config.toml
n_layer = 16
d_model = 160
n_experts = 32
experts_per_token = 6
d_expert = 32
d_shared_expert = 0
activation = "swiglu"
moe_layers = [2, 3, 4, 5, 6, 7, 8, 9, 10, 11, 12, 13, 14, 15]
router_score = "softmax"
normalize_top_k = true
routed_scale = 2.5
balance_loss = 0.00908
balance_bias = false
router_z_loss = 0.0001
n_groups = 8
groups_per_token = 3
init_std_router = 0.0166
lr_router = 0.00121
n_head = 2
n_kv_head = 1
head_dim = 64
vocab_size = 8192
norm = "layernorm"
norm_place = "pre"
norm_eps = 1e-05
positions = "rope"
rope_base = 8570.0
rope_fraction = 0.75
qk_norm = true
attn_scale = 0.125
tie_embeddings = false
parallel_block = false
init = "uniform"
init_std_qkv = 0.062
init_std_o = 0.0694
init_std_up = 0.062
init_std_down = 0.0
optimizer = "adam_variant"
lr = 0.00249
beta1 = 0.9
weight_decay = 0.12
lr_head = 0.00763
grad_clip = 2.0
warmup_steps = 262
schedule = "cos"
final_lr_fraction = 0.1
batch_tokens = [32768, 65536, 98304]
seq_len = 256
doc_mask = false
train_tokens = 334800000
steps = 5541
dataset = "wikipedia_en"
Below are experts of layer 5 (counted from 0) of a mixture-of-experts language model. Rows are named down (a neuron's output weights, with its number) and show model dimensions 0-159. Each number is 128 + 32 x the weight over its row's rms, rounded and kept within 0 to 255.
Before each expert's rows: "comes before" lists some tokens at least twice as common just after its tokens as in all text. This comes from a sample of Wikipedia text that the model never trained on. Tokens count by the router's weight.

# expert 26
comes before: " the", " a", " to", " that", " his", " he"
down2 [150 150 107 101 193 128 120  95 123 122 160 119 144  81 122 147 107 122 120 149 127 157 149 119 200 118 170  77  91 134 148 152  91 149 155 213  83  89 139  95 114 111  87 157 162 133 130 102  86 118 118 141 132 142 146 108  95 119 144 124 175 145 140 144 146 168 103 166  99 157 145 153 153  55 151  81 126 103 134 172  70  82 123  83 167 176  51 125  70 133 148 122 163 110 133 103 168 106 120 139 123 155 121 138  89  45 162 120 193 151 109  96 127 121 101 140 170 140 111 153 142  97  74  81 141 113 210 151 132 163  75 129 156 157 137  72 120  76 167 144 164 118  97 175 198 111 117 121  92 126 179 152 104 104 157 130  85  98 118 150]
down3 [136 131 110  95 161 137 157 138 142 142 142 203 140 113  85  47 205 111 136 141 173 103 131 119 167 106 122 110 109 134 159  79  85 133 145 153  81  90  89  61 190 115 131 139 133 167 171 155 107  79 122 116  52 123  83 139 108 128 189  90 174 110 133 137 142 113 170  81  92 160 147 115  99 155 134  98 143 164 206 149  96 136 118 113 127 137 142  87  98  87 169 121  61 123 154 100 108 111 117 112 136 114  87 160 100 102 118 132 179 132 149 131 116 167  95 151 112 131 113 179 196 114 112 112  69  85 124 129 159 111  91 116  82 173 172  75 144 157 146 184 126 138 118 145 176 102 125 181 124 173 120  92 119 156 106 153  97 190 130 133]

# expert 12
comes before: " the", " a", " his", " The", " an", " which"
down2 [148 141 164 100 112 113  86 148 142 131  98  46 137 170  88  91 134 105 131 103 139 148 167 106 118 108 137 119 137 149 109 123 111 101 114 109 137 106 132 133 132  90 139 131  84 142 123 113 131 167 106  79  70 156  75 129 167  92 146  36 166 146  65 139 140 104 113 134 165 121 124 108 163 138 140 146 130 133  96 195 115 142 142  82 146  74 196 194 174 159 101 181  98 113  61 182 106 122 149 160 138  63 152 143 136 178 148 158 144 141 148 118  96 143  96 135 102 190 143 137 163 184  59  87  97  74 181 105 125  56 192 140 121 173 113 155 106 157 156 176 115 142 139 122 109 120 167 130 150 123 183 151 100 144  85  99 114  98 130 146]
down3 [111 124 181 119 119 138 113 138 149 151 137  73  99 147 194 128 119 119  92  98  88 117  69 140 118 134 121  16  76 146 127 122 179  81 131 141  90 185 152 128 145  46 124 141 142 136  93  94  97 158 152 124 192  82 136 143  96 124 139 104  99 140 121 192 100 138  93 135 114 113 117 154 165 117  98 177  37 145 188 132 113 174  97 176  92 147 103 176 170 105 104 143 149 113 102 123 105 156 171 130 134 153 153 131 127 146 100 108 122 141 182 133 125 142 121  79 111 134 111 164 184 112 120 129  34 146 150 127 134 106 144 172 107 101 127  85 129 117 117 190 170 151 120 118 157 132 136 103 127 131 197 134 178 137  81  87 186 151 105 120]

# expert 17
comes before: "|", "\n", "-", "==", "The", "==="
down2 [115 111 114 123 155 103 123 118 120 128 113 106  99  90  79 106 139 129 116 124 162 212 149 150 122 175 115 130 195 145  99  75 113  73 121  76  71 108 135 113 157  77 191  82  61  93  93 165 123  75 158  80 148 141  87 104 194 181 126 107 201 159 126 141 103 106 124 139 107 125 110 114 171 129 181 167 175  90 188 125 108 181 181 147 126 122  81  83 124  94 103 163 127 119 134 140  89 132 160  85 124 187 106 108 103 132 146  89 121 124  99 119  92 186 155 111 124 131 130 117 146 166 114 166 162 107 108 112 106 124 134 128 135 157 128 114 110 152 182 120 102 178 119 169 168 112 117 154 128 230 177  98 105 155 112 103 146 138 162 100]
down3 [186 143 108 129 187 122  95 112 161 176 163 139 180  79 149 141 126 136 133 158 127 130 142 109 120 148 130 173 153 106 154  80  88 121 118 162 149  98 125 105  98 194  57 105 171 122 148 140 113 128 163 130  80 179  61 102 101 165 130 125 158 162 106 157 144 129 159 132 183 107 159 151  32 141 115  56 113 179 151 136 169 187 144 160 101 150 123  64 159 166  94  90 128 100 167  71  78 139 147 103 150 115  93  85 138 134 119 111 165 138 119 172 123 127  92  97 139 101 119 156 108  86 123 123 137 124 105 195 142 127 126 162 142 132 169 158 174 108 131  69  68  71 131 114 154  96 115 115  88  75 112 111 113 110 166 159  98  81 122 172]

# expert 24
comes before: " the", " a", " to", " his", " by", " an"
down2 [106  80 184 134  85 108 113 127 161 141 159 132  71  79 121 144 130 140 136 167 136  66  79 162 158 122 116  91  95  27 150 115 158 211 126 122 127  79 155  89 118 149 148 122 135  68 119 131 146 101 148 128  86  83 167 134 136 117  66 129 179 107 132 131  96  81 145 169  97 105 194 142 138 163 147 124  86 190 181 123 155 167 108  80  96 125  77 101 174 129 129 135 116 128 124 117 181 140 112 107 162 174 131 147 181 114 114 116 133 230  99 104 117 158 105  71 168 140  95 120 169 137 148 167 100 155 110  98 194 163 131 136 155 133 138 101 113 117 138 109 177 142  92 103 108 126 102  89 117 133  84 115 127 160 148 122 126 113 138 188]
down3 [168 121 113 113 127 124 111 159 109 135 142 153 158 132 165 107 125 131 101 140 166 128 153 109 108  30 149 167  63 146 101 166 109  96  58 147 137 150 132  76 178  61 162 172  94 130 126 105 102 139 118 172  93 116 150  89 126  85 155 150 134 214  84 127  75  96  94 117 115  85 134 173 159 170 131  95 105 132 101 108 107 127 108 134 106 105 103  83  66 143  87 123 134  46  86  95 130 195 102 147 188 134 180 165  99 179 140 146  93 115 169 119  65 158 136 127 159 104 163 141 169 149  96 124 127 130  94 169 158 143 152 164 124 154 166 110  99 163 101 176 159 122 179 126 129 149 133 102 171 112 120 117 111 182 106  90 170 128 156 121]

# expert 2
comes before: ".", ",", "–", ":", ";", " States"
down30 [105 126 129 179 110  83 148 134 162 153 125 132  99 166  87 160 180 131 109 168 158  85  92 151  95 134  52 121 121 182  65 152 172 143 207 122 113 103 150  93 123 230 149 143 133 178 155 129 159 102  70 187 143 126 133 143 150  94 205 110 157 102 120 117  93 122 153 121  98 125  58 120 122  90 139 144  71  95 155 115 172 153 140 142 143  93 136  99  89 148 109 189 151 113 103 108 147 116 174 101  57 157  94 137 133 138  90 157  97 103 170 125 150  82 107 156  96  84 127 184 125 139 118 126 131 159 140 156 100 175 118 100 118 113 159 147 147 119  59 121 109 118 182 111 152 134 102 103 131 141 139 144 130 150  35 108 129 149 114 118]
down31 [ 98 193  64 100  94 115 193 124 126 124 115 134  67 139 104 107 107  80 122 114  64 138 176 154 134 126 105  85 122 150 101 110 137 137 163 153 118 129 160  68 129 132 151 133  46  91  90 108 213 152 190 165  72 133  77 176 123 131  91 100 164 169 143 132  78 105  78 121 114 148 141  90 144 127 117 116 172 103 155 141 178 126 119 114 134 123 126 118 163 140 141 168 194 128 111 116 172 200 147  60  83  36 131 154 176 134 109 139 161 127 117 103 148 155 120 164 128 133 127 158 129  83 141 164  61 181 119 124  98  91 126 158 137 138 138 122 173 145  95 116 134 167 130  96 106 104 103 139 115 113 165 121 150 164 128 142 163  73 143 160]

# expert 21
comes before: "\n", " of", "-", " in", "==", "|"
down10 [ 86 158 140 201 144 118 119 174 118  97 110 131  97 131 115 198  99 149  86 123  69  74 143 100 153 108 160 104 161 136 134 140 145 161 161  83 133  98 117 127 106 107  98  75 119  90 138 102 100 161 139 119 163 110 148 144 102 108 139 136 162 149 199 122 153 125 138 124 156 163 150 102 103 112  90  81 143  99 180 156 181 129 149 167 168  95 106  95 170  96 159 117 101 128 135 214 121 171 163 156 136 136 120 114 196 151 113  99 108 162 123  86 111 113  84  72 105 107 183  75 142 136 146  87 156 200  72 182  61 107 112 104 113 145 155 131 102 144 139 123 191  69  57 127 112 133 109 118  91 150 169 143 119 149 189 107 108 138  88 140]
down11 [121 110 148  90 181  66 122 127 116 174 145 152 140  77 137 110 100 152 144 179 101 127 132 107  89 167 165 118 188 101 142 137 133  87 126 103  85 142 145 182 101 122 143 149 190 105  86 135 116 127  81 144 146 179 163 136 116  78 131 137 120 149 157  67 109 174 139 111 120 151 154 148 116 176 124 178 125  81  23 125 130  88  69  77  80 144  87 139 147 130 120 114 190 154 182  94 141 176  88 113 182 111 144 158 129 183 155 141 129 158  86 192 130 164 153 128 117  99  99 115 105  87 101 115 103 116 140  68 183 139  77 136 125 137 131 126 154 115 153 144 133  93 176 110  98 136 151 140 109 143  89  91 215 113 137  90 131  72 120 146]

# expert 25
comes before: " |", ")", "%", "°", "5", "4"
down2 [155 147 157 128  89 147 171 136 101 126 138 185  99 189 147  79 221 141  99 132  70 123  89 137 107 189 173 165  77 138 137 121 176 152  80 144  80 107  92 112 127 131 118 213 136 151 125 185 128 113 141 140 116 109 156 111 117 121 146 199 123 139  22  92 107 100 188 149 123 125 211 122 114 107 103 115 122 126 122 140 126 148 100 110 150 123  92 141 108 108 188  97 105 150 148 111  89 126 124 145 128 136 126  79 103 100 159 115 161 105 124 147 152  94 139  93 162  92  88 129 111  84 119  76 104 105 191 147  82 102 109 149 108 128 138 117 133  70 185 149 124  94 126 187  99 159 169 144 117  88 125 144 142  94  99 116 160 197 124 129]
down3 [171 147 146 122 144 103 154  58 176 172 170  82 105 117  64  85  98  76 189  83 101 175 142 128 118 111  87 123 132 119 103 150 173 104  92 102 148 152 121 138  71 138 130 157 103 142 103  89  95 158 116  94 105 209 113 133 141 188 148  91  97 137 142 173 156 103 154 171 115 102 150 121 146 212 167 130 101 137 114 101 118  95 116 126 117 104 143 142 158 126  93  85 127 194 121 105  93 109 158 154 131 146 146 151 155 103 150 141  69  79  92 143  76 115 141 135 204  95 150  73 126 129 119 157 142 115 173  41 162 156 128 113 128 184 126 146 114 139 154 186 157 162  94 122 169  56 132 116 140 134 147 115 126 132 146  82 180 145 128 122]

# expert 18
comes before: "\n", "-", "|", " The", "The", " also"
down10 [145  74  92  64 164 160 149 108 105 103 122 153 200  78 157 118 152 113 109 116 147 118 195 152 131 110 117 107 217 167 175 190  95 152 185 153 100 119 130 121 173 118 107 129  60 131 142 175 178 150 147 135 125 109  99 142 144  77 168 113 145 127 143 168 137 131 109 108 168 102 145 129 131 160 147  68 169 155  78 124 106 139 156 135 134 108 139 141 191 123  99  86 147 121 107  97  94 133 204 144  71  94 112 129 100 161 156 147 123 126 147  96 119 101 184  78  90 102 127 138  63 163 103 165 137 165 104 139 120 144 106 120 146 172  85 153  98 153 117  82 148  90  91 125 156 134 120 175 118 111 123  94  96  40 130  79 108 118 139 189]
down11 [145 132 136 109 120 122 192 136 112 132 183 132 144 142  94  98 115 103 119 111  82 119 140 145 160  95 189  85  78 104 115 137 109  85 129 166 169 122 100 102  79  99 132  65 103 144 143 127  98  91 170  88  91 138 172 129 107 158 118 111 112 106 167 169 150 121 115 121 168 165 191 143 135 105 132 132 140 144 199 169 146  87  98 160 153 119 134  77 213 179  96 183 125 109 120 121 140 151 199 134 136 111 135 166 173 147 154 114 125  86 116 176  48 105 159  79 137 132 112 121 141 150 135 146 102 123 135 112 166 150 151 122 181  86 148  80 147  94 152  45  94 137 137  40  97 138 108 129 105 153 127 139  53 127 180 107 101 131 137 187]

# expert 30
comes before: " of", " to", " in", " and", " for", " by"
down2 [153 161 182 152 140 129  95  69 162 100 121 118  48 100 106 194 102 108  96 100 103  76 157 142 132  86 100 167 102  93 126 107 127 143 117  91 141 141  72 159 162 123 136  88 135 148  66  90 147 164 116 155  96  78 137 106 126 126 146  95 110 180 141 142 112 126 145 158 144 157  82 145 159 142  94 105 169 102 255 161 120 134 178 146 136 123 165 133 100 106  79 137 121 170 104 139 153 143 136 199 106  90 128 138 144 134 149 147 120  84 153 170 147 137  57 145  70 167 193 121 183 125 119  69 135  87 126 111 162 129 152 134 111  35 142 128 147 134 119 158 148 145 103 129 142 105 127 156  93 111  97 124 154 131 145 111 138 191  86 118]
down3 [133 123 150 161 166 128  66 115 129  98 168 164 155  64 125 115  92 143 121 136  84 154 197 105 118 164  92  66  42 152 134 111 152 126 112  98  92 109 118  57  98 150 168 184 106 118 110 139 171 109  77 100 112  73 127 155 111 126 125  91 106  68 135 155 121 147 108 171 133 157  98 177 150 132 108 129 152  66 160 137 158 176 120  91 117  98 132  97 122 128 196 109 129 169 153  96 124 118 118  81 148 135 178  75 147 119 174 144  83 135 140  97  77 123 125 169 136 114 126 110 181 166 184 141 150 193 124 101 141  74  98 156 135 155 166  81  97 181 157 143 101 118 200 138 153 110 143 103 198 127 136  92 166 118 133 107 113 130 140 157]

# expert 1
comes before: " |", ".", ",", "–", ")", ";"
down30 [165  97 113 106 114  96 157 140 164 116 122 197 169  95 182 160 159 150 169 136  97 128 157 149 110 148 106 136 198 146 148 140 109 131 168  89 145 101 162 127 133 133 123 139 174 118 135 179 109 117 208 187  34  94 125 116 128 122 119 139 130 134 102 149 103 138 130 113  93 104 139 186 152 119 101 147 139 133  37 157  76 118  54 110 120 110 160  95  93 183 181  86 121 171  80 176  90 156 174  82  91 182 129 118 174 148 125  99 151 124 111  97 124 138 227 127  82  94  97  92 133 140 108 128 101  99  66  94  91 137  93 108 184 130 151 143 135 111 121 152 118 155 123 121 138 105 141  95 142  94 152 146 120 148 100 149  92  78 129 128]
down31 [113 136 100 132 127 146 144 157 124  92 136 171 137 147 180 158 102 141  81 171 150 189 104 146 132 135 116  97 145 102 101 146 127  89 113  74 166 123 124 116 123 114 152 121 193 153 194 134 165 189  88 153 170 149 101 124  92  83 106  92 119 113 155 121 148  84 154 128  84 173  98 109 167 136 127  89 118 141 154 129 120  69 106 124 150  81  96 126  98 145 143 157 102 148 132 161  76  70 122 110 137 139 165  91 105 171 104 166 202 145  72 125 135 179  96 108  72  82  97 169 152 128 138  91  89 134  77 162 172  95 121 111 169 130 218 109  53 148  97  94 100 118 157 104 161  96 174 144 136 171 148 162 175  87  69 123 171 134 128 147]

# expert 20
comes before: "\n", "-", " The", "|", "==", ":"
down2 [ 93  95 101 136 158 129 150 120 128 121 107 119 155 125 103 171  89  99  86 125 144 163 140 179 132  50  51 232 218 138 105 122 146 136 174 148 128 167 142 134 171 131 105  92  83 173 125 125 116 152  80 116 167 141 105 133  97 138 146 123 119 101  89 116 137 173 108 116 154  64 179 113 107 126  77 136 176  76 134 136 134  89 131 104  93 121 133 102 107 149 132 137 151 124 139 159 181 118 131  68 178 126 126  79 128 119 158 100 148 141 142 110 160  79 108 137  71 160  65 103 153 113  96 172 119 164 189 128 117 108 190 139 168 108 146 166  97 166 132 125 166  44 127 165 110 166 156 108 142 103 120 114 148 166 153 102 188 117 104  99]
down3 [ 83 108 162  99 104 147 176  74 181 130  72 158  95 159  98 150 167 129 107 171 146  92 119 167 132  85 154 120   0  79  70 130 138 143 113 180 133 140 111 118 119 125 153 140 148 217 149 122 160 150 126 116  99 151 161 106 106 205  67 122 159 115  96  89 206 160  95 170  92 115 111  96 172  89 129 134  93 160 170  81 150 122  91 125 146 116 121 163 109 140 171 101 102 105  75  90 106 103 161 113 122  86 150 137  99 110 123 118 116 112 136 147 142 106 118 131 154 166 141 117 101 162 152 183 131 152 120 140 118 122 134 142 137  79 158 108 130  93 135  91 173 133 173 131 121 147 156  74 139 132 137 114 115 124 104 137 159 174 170 154]

# expert 0
comes before: " |", ",", ".", "–", ")", ";"
down30 [135 195 137  69 160 115 115 112 163 102 156 146 171 125 113 136  49 117 129 183  88 105 117 133 146 142 116 149 144 111 173 132  66 164 114 146 176 127 142  83 123 122 179  86  97  79  61  98 120 160 146 137 152 137  86 131 183 132 127 156 101  71 107  95  76 126  81 171 107 129 158 124 117 137 103  85 132 113  79 205 135 121 111 105 103 156 132  98 100 142 157 149 118 147 134 101 103  77 123 126 101 141  99 120 107 148 119 135 153 160 169 183 102 115 166  91 129 115  65 127 176 107 169 146 141 142 220 141 145 139 144 142 138 130 120  55 114 111 191  94 158  99  38 171 155 111 144 159 179 108 172 166 139 135 118 117 139 172 165  98]
down31 [154 114 104  97  81 112 165  98 128  96 103  92  60  98 157 101 210 138 144 146 124 163 133 176 165 191 131 164 137 123 121 132 126 124 210 113 135 116 121 103 102 151 117  77 142 144  90 127 100 113 141 133 140 133 110  99  91  61  83 117 149 106 124 202 170  96 137 136 115 134  86 165 123  84 118 120 143 163 154 141 142 152 133 172 172 108 142 172 155 109 117 105 128 120 143 145  52 137 144 130  40 123 123 105  87 130 132 161 113 167 120 141  60 118 114 136 183  93 168 141 129 173 181 126 168  96 107 197 158 113 144  94 212  86 183 204 127 133 116  89  81 143  83 137 104 133 156 173 149 101 119 111  93 126 114 106  81 132 138 119]